{"n_layer": 11, "d_model": 128, "n_experts": 96, "experts_per_token": 3, "d_expert": 32, "d_shared_expert": 64, "activation": "swiglu", "moe_layers": [1, 2, 3, 4, 5, 6, 7, 8, 9, 10], "router_score": "softmax", "normalize_top_k": false, "routed_scale": 10.0, "balance_loss": 0.00012, "balance_bias": true, "init_std_router": 0.00727, "lr_router": 0.00144, "n_head": 2, "n_kv_head": 2, "head_dim": 64, "vocab_size": 8192, "norm": "rmsnorm", "norm_place": "pre", "norm_eps": 1e-05, "positions": "rope", "rope_base": 10000.0, "rope_fraction": 0.75, "qk_norm": false, "attn_scale": 0.125, "tie_embeddings": false, "parallel_block": false, "init": "trunc", "init_std_qkv": 0.02, "init_std_o": 0.0, "init_std_up": 0.02, "init_std_down": 0.0, "optimizer": "adamw", "lr": 0.00369, "beta1": 0.95, "beta2": 0.98, "weight_decay": 0.045, "lr_head": 0.0115, "warmup_steps": 293, "schedule": "wsd", "decay_fraction": 0.672, "decay_shape": "linear", "final_lr_fraction": 0.0, "batch_tokens": 131072, "seq_len": 256, "doc_mask": false, "train_tokens": 577200000, "steps": 4404, "dataset": "wikipedia_en"}
Below are experts of layer 6 (counted from 0) of a mixture-of-experts language model. Rows are named router (the router's row for the expert), gate (a neuron's input weights, with its number), up (a neuron's input weights, with its number), down (a neuron's output weights, with its number) and show model dimensions 0-127. Each number is 128 + 24 x the weight over its row's rms, rounded and kept within 0 to 255.
Before each expert's rows: "gets" lists some tokens that make up at least twice as much of what it gets as of all text. This comes from a sample of Wikipedia text that the model never trained on. Tokens count by the router's weight.

# expert 0
gets: " (", " \"", "\n\n", "\n", "=", " ["
router [144 171 120 108  74 104 165 154 141  97 172 109 127 144 126  90 139 139 136 124 129  98 166 115 137 136 141 132  99 161  93 110 124  83 123 146 102 110 136 130 103 158  92 150 123 129 118 151 131 155 132 156 136 115  93 115 104 154 148 159 129 132 145 129 133 138 168 149 109 140 180 104 113 116 161 154 126 104  90 111  97  96  84 157 106 126 144 142 145 184 105 166 117  90 118  80 110 145 121 138 105 132 154  99 163 120  96 146 133 127 149 132 105 132 116  97 118 174 147 123  99 131 117 163 112 138 156 165]
gate0 [158 113 168 128 122 102 121 172 101 141 114 134 107 117  84 165 157 115 159 109 168 146 140 118 162 103 111 126 134 128 127 134 127  72 104 174 129 118 180 151 136 114 126 150 147 103 125 128  93 121 111 126 102 127 140 119  85 128 124 141  95 150 161 142 147 130  74 131 139 126 181 102 164 141 126 161  74 126 131 124 163 171 161  95 118 128 141 109 106 115 144 110 141 147 147 123 123 136 137 112 116 145 148 122 112 126 120 172 123 138  85 167 102 145 132 127  87 146 123 123 143 156 164 109 171 114 144  73]
up0 [154 150 112 156 121 140 112 170 103 164 172 117  95 122 144 123 141 131 137 131 111 158 107 120 123 115  70 116 145 132 146 147 185 103 126 133 129 128 169 131 143 138 158 135 144  66 125 117 147 115 155 174  61 158 135 117  75 133 140 146 114 137 122 152 136 121  77 136 142 137 125 126 129 139 148 106 138 167  69 142 119 102 121 110 108 107 132 143 111 155 145 102 114 118 112 139 148 134 133  93 125 135 118 113 148  99 115 133 137 115 160 119 143 111 111 114 161 149 127 212 133 138 158  72 134 137 124 128]
down0 [109 147 108 151  80 130 166 124  85 124 148 145 127 135 178  77 101 116 120 112 117 164  89 131 144 118  99 108 105 149 181 154 153  80 111 127 124 114 117 144 139 120 128 120  87 125 133 165 113 147 161 124 139 118 148 102 129 114 159 160 115 129 125 139 119 119 112 141 117 131 172 140 155  96  85 139 127 119 123 100  97 118 128 123 146  71 132 118 137 135 128 159 145 129  54  99 131  89 108 115 125 126 139 180 141 150 107  92 116 137 144 117  84 125 148 109 137 156 145 123 156 107  87 153 102 159 111 105]
gate1 [138 134 147 130 115 113 113  93 120  88 136  62 106 155 128 156 118 166 123  91  86 124  95 124  96  69 116 145 143 126 131 118 108 100 105 145 161 125  99  91 130 164  95 131 142 108 165 109  79 148 135 114 120 121 114 124 149 124 129  91 124 173 127  98  88 138 143 102 112 133 122 154 149 147 118 122 120 133 123  89 134 118 125 139  98 158 115 133 108 131 152 118 211 131 131 131  95 112 118 127 141 140  87 133 150 155 130 107 151 126 163  94 129 102  86 163 109 160 158 142 111 123 159  98 149 138 103 114]
up1 [ 75  62 113 138 158 139 100 143 122 119 137 178 110  99 105 163 115 139 108 122 107 139  97 142 111 164 153 110 128 129 121 120 120 141 115 102 136 116  99 140 126  78 118  86  81 128 142 105 165 132 100 172  86 108 141 128 114  95 106 137 131 143 119 112 161 168 145 113 145 116 126 151 143 138 126 159 133 138 152 145 131 161 111 120 134  97 137  67 152 101 148 113 133 136 118 129 133 142 109 158 138 117 119 129 141 157 151 116 157 180 191 134 127 138 104 138 118 176  90 126 101  88 142 111 126 106  96 118]
down1 [153 134 158 118  80 160 124 127 138 155 120 146 117  74 129 176  96  99 132 153 141  99 122 110 114 102 110 144 153 142 110  96 124 102 135 116 116 105  93 121 135 149 122  86 144 125 110 146 139 128 115 154 140 125 146 121 106 138 108 152 132 112 154 123 148 141 105 159  90 118 132 130 135 122 143 131 125 125 155 140 106 152  93 101  79 128 153  88 167 114 104 179 165 110 127  45 146 113  85 117 147 111 119 138 114 126 134 135 140 134 121 174 177 158 100 117  98 136 129 161 170  93 103 128 165 163 127 144]
gate2 [144 105  93 104 143 131 120 100 104 114  42 158 143 141 103 133  93 146 112 128 105 126 144 113 121 124 124 148 141 103 123 117 148 150 109 172 145 137 123 100 109 103 110 102 138 102 114 121 105 134 115 126 139 105 108 149 175 112 122 108 137 138  91 125 134 159 153  92  94  98 141 107 161 147 136 123 124 100 152 109 164 184 179 129 135 150 112 157  97 116 163 128 143 136 186 163 118 134  89 132 172 121 126 203 128 147  89 124 155 144 122 145 116 106 119 107 125 123 115 153 128 128 129 138 107 121 169 140]
up2 [135 139 115  89 127  95 153 114 106 126 126  94 139  83 132 163 149 128 108 126 119 121 125 103 113 165 143 111 127 178 113 132 105 131  77 140 127 132 189 100 132 144 125 143  92 129 175 106 127 140 127 109 138  84  95 110  73 121 150  98 111  61 146 118 140 135 134 127  97 192 121  96 109 116 142  88 132 112 156 130 139 125 133 143 129 141 133 107  97 117 130  96 145 106 122 105 113  90 172 173 112 130 125  76 118 100 100 119 159 150  96 128  80 110 146 132 117 146 139 108 108 108 130 136 157 135 132 131]
down2 [128 142 105 112 162 123 124 101  83 138 101  89 141 119 122 134  96 103 108 149 135 159 108 112 142 153 122 140 159 160 119 143 123 152 151 142 120 123 161  80 138  80 121 162 131 150 199 138 142 172 146  69 133  99  83 116 114 102 138 111 120  82 136 112 139 131 159 133 125 177 141 106 130 127 145 125 106 124  92 137 140 106 134 148  93  84 108 134 112 149  84 129 139 123 126 112 126 161 174 149 122 141  80 104 153 111 127 120 135  89 163 111 101 129 151 112 106 145 101 109 118 130 128 121  86 164 147 143]
gate3 [143 104 106 134 134  87 104  85  90 148 126 163 124  63 129 160 139 132 151 154 150 166 136 115 138 132 147 100 146 131 136 167 123 115  95 143 121 140 163 114 162 102 159  99 151 113 167 148  80 135 153 140 106 121  72 143 127  88 136 116 145  95 114 150 153 180 104 118 105 113 109 101 113 107 138 132 112 140  77 186 133 142 136 131 115 121 131 152 115 147 128  65 158 143 137 146 136 148 139 130 120 161 134 126 116 102 138  86 159 106 136 147 127  92 143  81 133 123 135 123 116 142 143 133 170 129 114 130]
up3 [102 149 121 113 111 116 162 139 154  86 143 148  74 135 159  97 164  89 118 133 156 132 140 129 164 154 138 115 112  89 128 132 136 101 146 154 124 135 157 191 144 151 133 112 129 120 134 140 179 121 108 166 103 126 145 127 160 136 125 136 138 118 136  99 117 129 125 125 102 150 134 129 128 134 155  86 122 113  96 155 142 104 148 139  88 134 125 137 106 133 101 139  85 115 112 129 153 168 118 103  76 135 168  88 109 139 129 135 156 101  88  72 145 114 159 134 105  75  93  90 140 152 134 132 123 152 158 159]
down3 [156 172 116  97 111 119 136 132  95 132 146  98  84 176 136  62 127 113 119 120 147 136 169  90 119 116 117 138 141 139 134 105 156 138 168 163 205 157 140 143 106 163 120  91 129  94 154  93 110 130 108  86 106 108 129 173 162  97 152 147 118 128 146 103 123 153 102 107 144 132 120 127 115 115 105 103 115  96 109  99 135 148 136 129 104  82 144 104 149 125 118 119 146 124 109 164 119 162 116 115 102 128 151 112 124 163 127 106 129 140 152 124 126 119 163 134 101  93 126 115 153 141 141 152 135 105 173  94]
gate4 [140 127 129 144 103 183 127 122 122 107 126  93 168 116 109 134 164 152 145  92 161 132 102 113 128 124 132 112 165 117 112 133 171 126 132 128 128 130 192 122  99 131 152 151 143 154 112 126  85 103 119 150 151 125 133 116 128 138 133 122 115 109 114 145  85 100  62 126 152 136 142 179 157 133 144 152 133 155 165 144 129 119  91 130 109 171 132  99  77 144 161 155 115  93 149 129 115  86  91 138 130 149  86 141 139 111 118 136 150 132 127 109  84 185  98 133 173 145 134 156 139 154 135 101 125 126 154 147]
up4 [169 150 125 119  98 129 134 171 149  96 150 109 168 114 105  94 173 122 146 142 116 125 150 101 113 134 106 136 121 115  98 157 131  87 121 104 123 143 133 157 116 155 127 131 143 168 102 117 145 131 151 172  91 152 127 128 105 109 163 115 113 125 116  62 130 120 142 126 136 110 142 131 148  99 159 115 164 160 119 114 105 151  84 151  82 105 108 105  97 151 156 144 121 145 140  79 127 113  89  93 126  98 118 136 121 118 132 121  86 172 151 165 109 125  89 125  86 149 107 104 140 140 144 148 127  77 116 146]
down4 [108 156 130 156 105 137 118 114 127 125 138 115 136 133 118 155 105  80 143 140 144  92 108 132 128 146 188 124 125 115  89  98 159 131 106 113 170 131 115 128  75 144 121 153 140 161 108  95 114 146 164 133 152 158 186  77 130 142 119  97 117 161 122 140 126 115 136 134 140 130 164 165 138 127  90 120 161 107 133 188 128 125 147 105 107 144 102 127 115 126 106 133 143 132  83 154  93 137 116 144 176 116 122 128 166 127 149 146 101  78 134 151 175 116 114 139 123 166 150 136  87 111 155 158 144  90 121 131]
gate5 [107 146 158 146 134 151 133 110 128  93 142 104 131 106 149 122 176 144 123  70 203 113 119 123 143 115 130 123 130 173  96 100 187  99 145 128 139 104 133 109 118 136 128 150 174 146 110 165 109 111 166 138 158 149 118 156 179 123 101 114 141 136 113  93 113 139 108 108 144 132 146 174 112 156 135 137  97 144 137 143 136 105  93 165 128 178 111  90 106 135 134 146 117  93 131 164 112 114 133  85 154 140 142 103 129 129 153 139 115  91 132 137 136 169 138 100 130 141 104 129 177 139 138 104 146 106 107 128]
up5 [122 134 111 158 142 126 134 115 164 118  96  93 138 136 124 127  89 106 140 138 129 133 113 148 120 119 203 148 155  88 152 112 123 151 102 153 130 128 130 115 164 145 125 106 166 180 138 110 171 109 111 132 120 146 130 127 128  95 117 139 108 108 135 124 118 127 118 135 109 153  68 132 144 117 120 111 164 113 125 108 157 164 122 152 177 137 115 101 163  96 137  83 136 155 116 124  93  83 142 163 126 127  86 153 138 160 171  94 171 133 158 118 143 124 114 157  84 119 109 129 108 130 186 141 159 138 105 118]
down5 [113 125 130 129 170 121  91 186 120 122 122 124 131 117  79 111 135 175 128 132 125 114 166 132  82 101 130 158 116 132 154 150 142 122 178 140 112 149 109 166 147 137 135 124 120 101 134  85 142 133 132  65 103 123 101 137 138 126 120 114 137 105 117  94 143 151  91  97 142  78 105 103  79 139 107  51  94 113 118 126 128 147 123 151 104 120 103 152 118  90 140  84 138 134 135 156 134 110 126 103 142 112 168 124 109 124 124  98  72 166 107 135 120 142 154 117 102 129 129 118 107 117 112  97 114 104 135 121]
gate6 [157 119 132 102 108 139 125 135  96 119 146 142 152 107 133 127 126 191 154 104 131 120 124 137 148 126 149 153 112 142 105 120 164 164 123 141 137 138 184 112 118 113  93 153 118 118 105 143 112 115 159 102 142 122  93 145 131 147 149 160 114 143 173 170  88 115 139 101 135 102 159 101 160 145 136 132 172 175 141 139 130 116 163 143  95 135 120  87 164 129 127 141 177 122 172 122 127 133 166 145 143 155 161 110 113 153  69 139 169 156 127 180 133 156 163 145 153 144 138 152 155  96 132 116 128 122 142 112]
up6 [129 109 129 150 136 153 127 107 154 145 120 104  81 164 101  92 159  92 100  99 144 111  84 130 129 139 128  96 129 116 141 150 129 131 148 156 129 134 114 164 142 137 135 117  90 151 176 113 141 151 108 166 156 123 150 131 143 114 115  86 181 140 123 103 116 133 102 144 131 144  82 137 103 141 102 126 112  99 101 128 179 103 116 114 153 120 143 156  77  94 133 142 109 146  73 122 137 133 113 125 109 144  97 167 125  93 157 135 106 110  92  76 172 106 141  96 148 119 115 113 101 107  81 120 127 127 131 105]
down6 [ 84 114 160 134 180 116 105 154 138 102 167 138 158 134 135 131 157 148 134  78 129 105  97 107 112 170 107 141 128  85 167 116 110 104 178 119 109 104 123 146 170 129 137 119 120 152 155 134 159 127 142 104 166 120 124 159 109 106  93 140 197  87 142  99 146  89 154 137 117 114 114 142 104 153 129 120 136 170 124  93 164  69 108 145 129 149 108 147 139 118 140 112 100 145  88  88 178 133 121 125 103 133 137 147 112 123 134 131 107 141 135 149 128 110 129 144 109 107 120  98 137 121 108 127 139 142 113  89]
gate7 [140 137 134 131 120 100 132 171 145 152 149 145  59 105 109 130 134 142 112 131 145 101 161 144 124 124 106 129 119 128 108  82 156 144  99  93 133 143 129 111 139  88 151 108 110 100 158 137 191 156 162 115 109 155 140 143 122 153 127 107 126  79 196 159 137 107 146 113 121 126 129 132 119 128 163 170 146 146 136 121 130  80 149 125 137  75 104 128 130 131 136 134 128 134 128  90 127 103 182 105 122  89 118  87 168 145 113 154 139 155 116 149 142 164 137 106 134 116 102 121 180 156 115 144 150 153 125 120]
up7 [121  87 104 136 143  66 136 138 127 157  98 177 146  73 124 134 115 121 120 123 103 140  86 126 173 171 130 125  87  73 175 124 129 118 147 129 129 129 158 157 117 126  80 109 125 151 146 111 129 118  99 164 111  99 150 122 133 111 149 133 138 122  79 134 143 122 121 127 146 138 124  73 106 109  84 132 138 127 121  85 146 133 118 123 178 147 150 131 143 106 111 124 146 119 109 131 132 115 165 123 127 115 101 172 121 112 146 112  92  74 180 111  97 120 112 154 152 117 151 150 134 133  96 141 121 157 126 115]
down7 [119 109 117 128 131 132  77 136  91 171 161 140 179 113 143 108 116 160 101  89 108 114 112 170 143 143 174 166 134 130 116 104 105 150 113 145 182 157 131 132 121 161 169 131 100 143 157 143 107  83 125 134 160 144 143 163 116 154 152 147 126 114  98 140  81 115 152  92 127 142 158 101  97 153  67 134 146 138 126 122 163  99 140 144 132 109 158 101  90 117 142 115 129 107 132 150  94 110 146 129 166 140 129 155 144 134 111 146 123 145 102 121 146 127 139 103 102 130 184 106 138 111 121  96 102 123 131 104]
gate8 [127 115 105  92 141 117 133 143  83 102 113 125 112 105 123 131 129 188 110 127  87 158 101 147 126 110 152 110 118 121 107 156 154 129 121 130 130 155 121 113 129 134 135  96 107 130 116  86  70 126 125 156 104 100 107 135 106 117 145 110 146 120 132 158 178 149  81 112  74 134 129 112 126 122 128 110 115 124 128 102 139 130 129  91 147 159 133 122  77 123 115 124 161 139 182 106 111 105 132 153 161 110 161 162 136  91  92 122 125 152 137  82 112 147  89 122 194 149 173 141  95 114  91 121 143 127 116 152]
up8 [123 128 155  86 139 140 123 152  90 148 123 136 142 128 116 115  77 144 160 160 163 132 161 146 127  91 145 110 149  69 116 157 137 132 152 134 126 140 126 146 140  94 128 200 113 126 117 127 111  66 132  79 104 123 105 155 126 133  97 134 114 170 137 128 104 165 113 128 145 103 143 177 140 143 123 158 114 113 164 110 159 133 126 129 133 138 138 130 118 120 128 132 137 171 128 116 132 163 163 116  94 119 131 120 130 140 159 205 139 135 118 132 162 151 124 176 140  97 139  86 155 125 135 146 148 105 127  96]
down8 [153 146 109 116  99 181 149 146 103 133 138 120 145 116 123 150 133 124 143 136 127 152  89 162 131 141 163 117 129  96  87 149 106 138  93  97  85 109 125  83 139 103  88 117 106 160 108 153 135 139 153 184 126 137 162 118  89 188 103 113 103 137 144 136  86 154 117 125 115  87 119 170 160 121 134 144 176 164 145 146 111 122  89  74 155 158 130 113 108 130 146 150 155 163 120 133 130 116 146 104 161 111 146 131 132 138 122 160 150 118  99 109 164 162 139 131 149 135 131 116 123 100 106 135 119 115 124 163]
gate9 [121 115 144 172 144 162 116 149 114 106 132 131 159 109 132 156 172 123 124 152  94 135 130 139 138 117 133 129 120 121 131 109 112 112  77 171 132 147 115  96 154 127 146  90 106 115 149 111 127 117 127 163 151 113 138 140 149 117 149 131 160 103 142 154  95 168 148 125 111 127  64 139 114 160 143 175 180 108  93 185 131 152 138 123 143 118 185 132 138 130 149 109 103 136 150 141 133 151 108 181 129 119 140 118  95 149 125 139 102 136 167  92 188  91 178 116 132 132 127 163 110 142 156 149 128 133 130 113]
up9 [154 129  99 120 117 112 141 125 122 148 152 140 133 104 159 106 119 108 164 140 126 102 140 127 162 147  91 130 128  92 115 128 138 145 132 128 120 122 118 165 146 155  90 129 148 179 127 134  68 147 139 123 105  94  79 131  88 153 188 130 145 139 132 115 134  97 163 131  75 116 129 113 153 117 163 144 135 148 154 142 139 115 150 116  86 136 135 193 154 122 149 144 168 135 119 100 136 176 127 143 152 122 160 134 125 140  95 135  82 139  95  97 155 125 120 103 122  93 128  90 146  99  85 136 128  92 107 153]
down9 [103 150 101 137 155 135 150 157 131 152 130 112  77 113 111  86  96 134 158 135 150 107 122 135 118 117 151 103 146 101 109 137 118 130 134 132 155 170 107 124 151 120 149 112 156 148 154 103 119 125 102 118 156 171  87 113 148 162 161  90  89 146 163  89 115 108 114 139  94  90 166 114 162 146 149 140  94 139 119 134 144 132 168  51 109 165 155 109 154 131 149 110  92 131 134 149 131 120 130 112  96 141 104 131 126 133 113 142 136  95 123 134 128 121 128  81 155 123 123 116 129  94  98 176 134 115  72 128]
gate10 [122 105 143  92 126 120 109 162 124 172 161 102 129 137 111 122 142 134 140 153 108 130 106 153 108 131 156 122  99 135 137 139 142 124 174 163 136 150 154 152 117 116 130 171 167  94 145 150 130 131 150 127 136 144 123 150 152  92 131 171  92 142 119 109  98 167 162 104 125 117 143 109  98 139 129 121 188 144 111 117 126  81 112 143 104 116 139  79  99  92 126 103 120 109 134 130 142 110 181 119 112 154 100 176 110 173 133 112 161 145 112 108 133 170 154 135  97 131 148  70 111  79 148 117 138 112 157 131]
up10 [ 93 151 128 125 138 165 120 140 114 153 124 142  95 123 126 168  98 155 139 130 178 119 106 132 126 112 102 136 162 142 155 136 122 112 113 103 146 128 136  95 104 130 180 114 130 108 138 119 134  96 119 109 104 162 130 114 151 133 143 157 117 170 132 172 142 138 120 114 181 156 148 154 114 165 159 150 104 137 173 117 147  97  82 136 134 140 161 129 121 128 100 120 129 140 134 107 114 110 146  74 166  99  81  78 150 134 118 153 140 139 131  74 141 146 115 147 135 111 134 146 125 182 129  65 119 142 105  94]
down10 [152 112 132 162 136 110 157 127 147 133 103 128 122 154 109 137 145  77 171 139 164 139 136 107 109 123 130 142 117 148 115 163 110  86 128 148  55 132  81 158  91 154 116 123 138 115 111 150 130 131 123 103 123 171 137 134 140 138 123 136 149 113 113 149 144 146 158 194 107  94 167 114 167 118 116 126  92  85 124 134 104 149  96 132 115 150 150 142 133 129  84  78 134 167 131 100 132 122 118 147 124  88 101 113 139 131 125 123  85 155 144 159 139 143 108 120  94 178 107 112 160 113 102 153  90 127 121 137]
gate11 [156 148 132 101 123 115 129 173 115 141 146 140 182 129 106 101 108 131 138 133 123  98 130 138 125 122 170 158 132 118 128 133 180 118 159 121 137 116 130 171 101 147  81 160 154 158  92 147 120 146 144 162 157 123 162 131 157 139 148 134  90 147 109 113 102 141 156 106 112 164 134  79 139 114 111 115 147 144 155  86 161  95 127 161 103 118 118 126 133 103 114 149 150 140  95  95 125 128 138  89 112 190 155 147 100 139 110  84 139 165 107 144 135 155 147 118 108 125 121  80 107 123  89 111 120  93 156 149]
up11 [127 167 115 113 125 113 132 168 108 155 164 107 148 125  97 108 109 126 160  95 117 104 142 143 107 125 160 143 135 139 136 119 147 121 124 123 137 117 113 146  98 119 109 195 141  96 105 147  97 161 136 129 123 117 123 153 156 146 101 153  56 121 116 168 102 146 157 122  91 171 157 107 105 128 153 101 144 137  75  90 155 110 136 160  98 128 116 140 154 148 120 150 167 142 103 136 119 135 118 102 102 180 135 136  79 151 122 121 114 168 140 147 156 158 149 111 104 122 127  88 134  70 127 111 122 122 135 119]
down11 [156 130 142 135 136 156 122 151 110 107 122 138 136  86 130 160  91 143  90 151 126  99 130 135 177 122 106  97 110 124 100 109 135  95 153 148 119 141 189 111 120  94 161  85 127 112 124 124 126 121 106 105  99 129 123 129 122  95 108 126 116 137  83 106 122 152  98 114 150 160  83  77  89 148 181 161  92 120 131 156 119 141  88  91 158 108 114 150 139 135 121 152 145 124  91 132 127 144 111 110 102 132 143 138 111 137  88 122 138 146  89 114 155 168 161 126 116  98 136 171 138 169  98 159 138 134 105 120]
gate12 [ 97 126 140 131 167  97 128 152  85 100 151  96 129 107 124 156 129 128 160 104  81 176  93 146 159 124 139 136 171 157 116 133  94 126 113 136 143 117 162 165 107 165 114 130 107 130 171 110 119 145 141 176 142  99 128 126 151 131 166 125 129 162 104 148 118  95 135 102 143 119 108 164 131 166 138 148 114 110 124 140 126 150 127 111 113 191 112 133  62  98 145 133 104 147 173 143 117  89 111 116 174 110 132 136 106 134 129 135 119  96 131 129 119 135 106 149 163 122 169 149 182 115 123 109 134 157 134 121]
up12 [178 127 133  99 105 154 147  95 135 125 125 137 111 148 111 136 120 129 114 128 168 136 138 138 193  98  95 146 101 126  94 112 141 137 158 123  99 103 123  99 135 127 105  86 106 182 107 115 133  96 152 144 141 146 122 112  99 135 150 163 134 122 131 169 143  93 108 151 136 114 127 142 115  86  94 165 130 114 126  72 130 126 104 109 148 100 143 109 114 117 104 126 127 174 146  93 121 114 134 147 158 124 168 158 133 120 121 114 100 115 194  96 147 121 130 107 138 130 127 157 121  99 112 185 148 134 137  69]
down12 [126 110 156 121 200 115 123 154  99  97 122 152 107 142 116 141 146 157 159 117 136 139 107 178 179 114 136 117 162 117 157 143  77 176 125 142 137  93 146 130 137 139 144  81 129 138 139 100 130 146 138 109 147 147 124 137  94  88 146 127  74 107 110 149 149 129 113 112 112 131 126 137 103 115  89 122 122 107 143 162 140  76 140 110 101 119 114  99 132 124 160 134 117 167 164 155 138 104 109 140 177 105 139 142 116 144 137 131 141  99 189 101  84 134 153 130 120 140 159 120 154 142 114 147 145 148  95 104]
gate13 [132 141 155  92 123 133 149 169 141 113 114 175 171 139  93 151 111  73 133 146  73 131 132 119 121 162 141 122 114 119 132 138 111 153 102 152 139 129 119 118  94 162 107 107 129 131 120 113 157  80 117  87 131 108 153 143  95 112 140 110  85 116 139 133 113 154 159 136 106 143 143  73 135 129 122  65 114 124  99  80 129 166 132 123 175 101 142 124 102 124  91 127 130 125 122  89 166 113 146 112 126 144 113 136 125 119  97 163 145 149 111 131 136  98 135 129 115 132 134 137 131  54 101 166 121 160 106 139]
up13 [114 148 140 172 159 148 133 105 140 158 103 139 151 153 119 153 162 107 137 106  86 112  86 125 146 105 166  77  91 160 109 112 150 138  98 182 114 126 142 103 141 140 141  71 103 127 181 135 146  91 114 110  70 148  84 104  89 125 147 132 104  89 149  99 108 173 102 150 135 149 102 114 155 135 137  83 122 122  86 131 127 108 169 109 127 135 135 133 123 138 102 111 137 134 130 138 148 123 127 123 122 141 111 146 124 143 118 148 128 121 124 149 143 103 119 135 122 169 142 159 129 145 165 130 138 172 102  97]
down13 [119 124 104 115 121  83 147 117 105 146 114 154 122 139 101 137 121  88 127 135  92 147 180 160 108 131 157 122 127 131 140  90  89  97 104 116 101  93 134 176 101 107 115 128 136 155 125 162 133  54  92 182 121 110 151 116 110 119 126 128  79 102 140 142 140 103  84 166 151 127 104 135 138 150  82 145  97 101 122  79 123 135 105 142 123 112 146 150 152 130 144 136 112  85 131  95 143 140 107 129  91 121  71 108 132 161 138 119 128 160 160 121 143 104 126 141 156 104 154 121 105 135 136 151 125 136 152 134]
gate14 [166 145 126 119 112 155 148 121 139 116 160 176 124 103 102 113 121 131 181 110 181 111 144 129 140 135 131  77 126 129 100 147 135 100 157 176 117 131 195 113 165 156 129 145 152 159 107 121 149 118 152 155 164 115 125 100 103 132 130  91  85  99 135 117 112 125  75 128 124 112 155 112 135 151 142 135 146 121 166  91 148 154 104 168  97 125 128  76 120 129 129 125 119 135 100 101 142 141 151 111 110 133 129 105 109 149 169 162 143 134 125  73 140 137 142 138 128 134  95 144 146 173 128 138 143 122 171 137]
up14 [162  92 121 157 124 121 131 125 146 126 131 173 170 129 130 138 163 104 110 105 177 105 121 143 136 103 118  67 134  88 137 123 128 111 139 178 128 124 163 162 136 184 139 128 159 150 134 139 162 105 128 139 124 112 140 132  64 124 129  98  74 105 165 138  70  89 124 144  79 111  92 140  94 142 123  79 147 132 119  97 127 103  92 134 122 122 133 126 142 117 162 132 171 107  96 100 154 114 139 142 103 133 143 147 151 154 114 150 153 135 116 128 125 116 152 132 121 166 120 151 125 122 115 138  99 131 120 147]
down14 [ 96  99 121 115  95 169 151 134 119 123 130 146 132 117  95 107 113 113 117 139 165 123 137 134 123 129  94 123 142 123 109 144 109  89 127 126  57 111 128 156 116 158 144 146 143 142  97 168 111  99 124 167 117 153 147  98  76 121  99 112 124  90 111 124 111 145 113 153 141 103  99 163  98 172 119 142  82  93  95 188 120 118 121  97 101 132 122 130 137 132 135  92 125  98 136  84 127 145 149 159 121 143 151 126  97 103 102 120 146 155 130 199 179 119 125 115 130 142 137  95 115 139 104 143 143 117 133 152]
gate15 [ 79  57 203 143 139 121 121 113 117 118 168 110 130 158 135 118 129 137 110 108 116 140 142 152 105 100 113 127 113  96 147 119 147 139 125  85 139 119 111 162 109 140 133 115  72 142 105 127  87  92 137 126 108 148 118 134 107 139 127 130 147 138 111 112 125 127 153 107 113 116 135 146 125 171 117 108 149 110 146 139 129 176 151  99 187  82 134 135  97 132 131 148 150 151 118 111 154 112 102 132 139  84 132 141 153 136 164 155  87 109 155 107 138 114 154 143 129 101  96  97  89 112 180 111 141 100 109 137]
up15 [131 124 128 144 107 133 131 185 135 122  93 149 129 124 122 179 160  73  70 126 180 132 128 112 126 192  99 102 148 126 131 126 108 133 103 106 148 115 110 107 111 154 137  87 129 134 141 130 121 131 136 145 113 167 156 125 150 113 131 121 116 147 118 109 115 142 124 133 181 144 103 122  91 151 129  96 125 127 114 112 107 115  49 134 105 178 117  87 158 110  98 118 161 105 127 104  82 139 138 100 149 121 162 158 110 131 169 136 145 144 171 101 137 117 113 118 106 131 117 156 132 118 107 122 106 107 125 138]
down15 [162 126 112 130 155 130 139 116 103  63 114 127 113 170 128 146 102 140 113  98 120 163 132 110 123 128 156 154 126 138 187 151  97  96 128 128  87 104 131 140 137 130 133 145  96  85 137 124 110 130 129 112  96 135 141 142 139  92 121 115 122 138  91 114 115 142  98 133 136  99 175 123 114 135 148 137  83  98 121  93  75 178 128 160 100 154 115  95 181 135 111 162 117 123 131  89 138 126 129 116 144 103 150  93 148 128 115 129 178  98 108 109 110 127  88 121 135 134 160 151 154  78 134 150 119 166 124 100]
gate16 [103 122 157 149 110 165 132  99 139 142 134 160 121 150 123 101 125 106 123 142 131 138 133 147 123 157 155 111  94 111 131 142 130 147 151 167 120 143 132 126 157 109 116 131 115 121 106 110  98  97 117 174 135 129 148 157  74 110  67 125 141 133 117 135 107 108 114 137  85 145  84 136 116 101 111  91 126 122 100 147 120  59 115 129 135 142 143 125 133 102 109 143 135 126 106 123 196 104 114 135 127 157 188 182 104 115 121 112 157 105 100 100 186 121 130 123 176 112 118  82  95 137 120 165 121 130 134 137]
up16 [112 158 143  86 134 144 155 115 134 121 175 109 121 143 130  95 109 129 120 110 129 116 100 158 138 148 140 106 119 149 144  82 103 123 116 167 122 156  91 163 153 157 117  61 116 117 145 120 102  67 143 148  70 100 125 134 140 113 166 132 120 141 135 105 108 155 149 113 106 105  98 147 125 132 106 125 117 130 100 118 126 100 126 138 124 120 187 154 106 109  97 110 146 105 138 131 123 136 134 155 129 112 153 133 136 125 106 150 179 114 108 131  95  62 113 140  83 125 136 141  94 140 153 108 110 169  88 152]
down16 [131  78 133 133 143 103 124 116 115 118  98 128 122 133 116 142 147 114 173 157 121 129 140 142 134 114 140  86 110 133 151  88 155 100 105 135 179 174 105 159 121 125 141 136 139 128 133 145 170 140 118 119 157 124 140 144 148  96 118 146 134 158  89 140 154 134 171 156 153 158 127 175 152 134 116 113 154 105 168  84 114 102 107 152 115  89 153 168 143 115 131 138 111 109 141 149 136 128  82 128  81 101 109 149 169 104 147 128 105 127 171 131 101 129 129  95 145 111 139 120 135 144 113  90 124 185  77 168]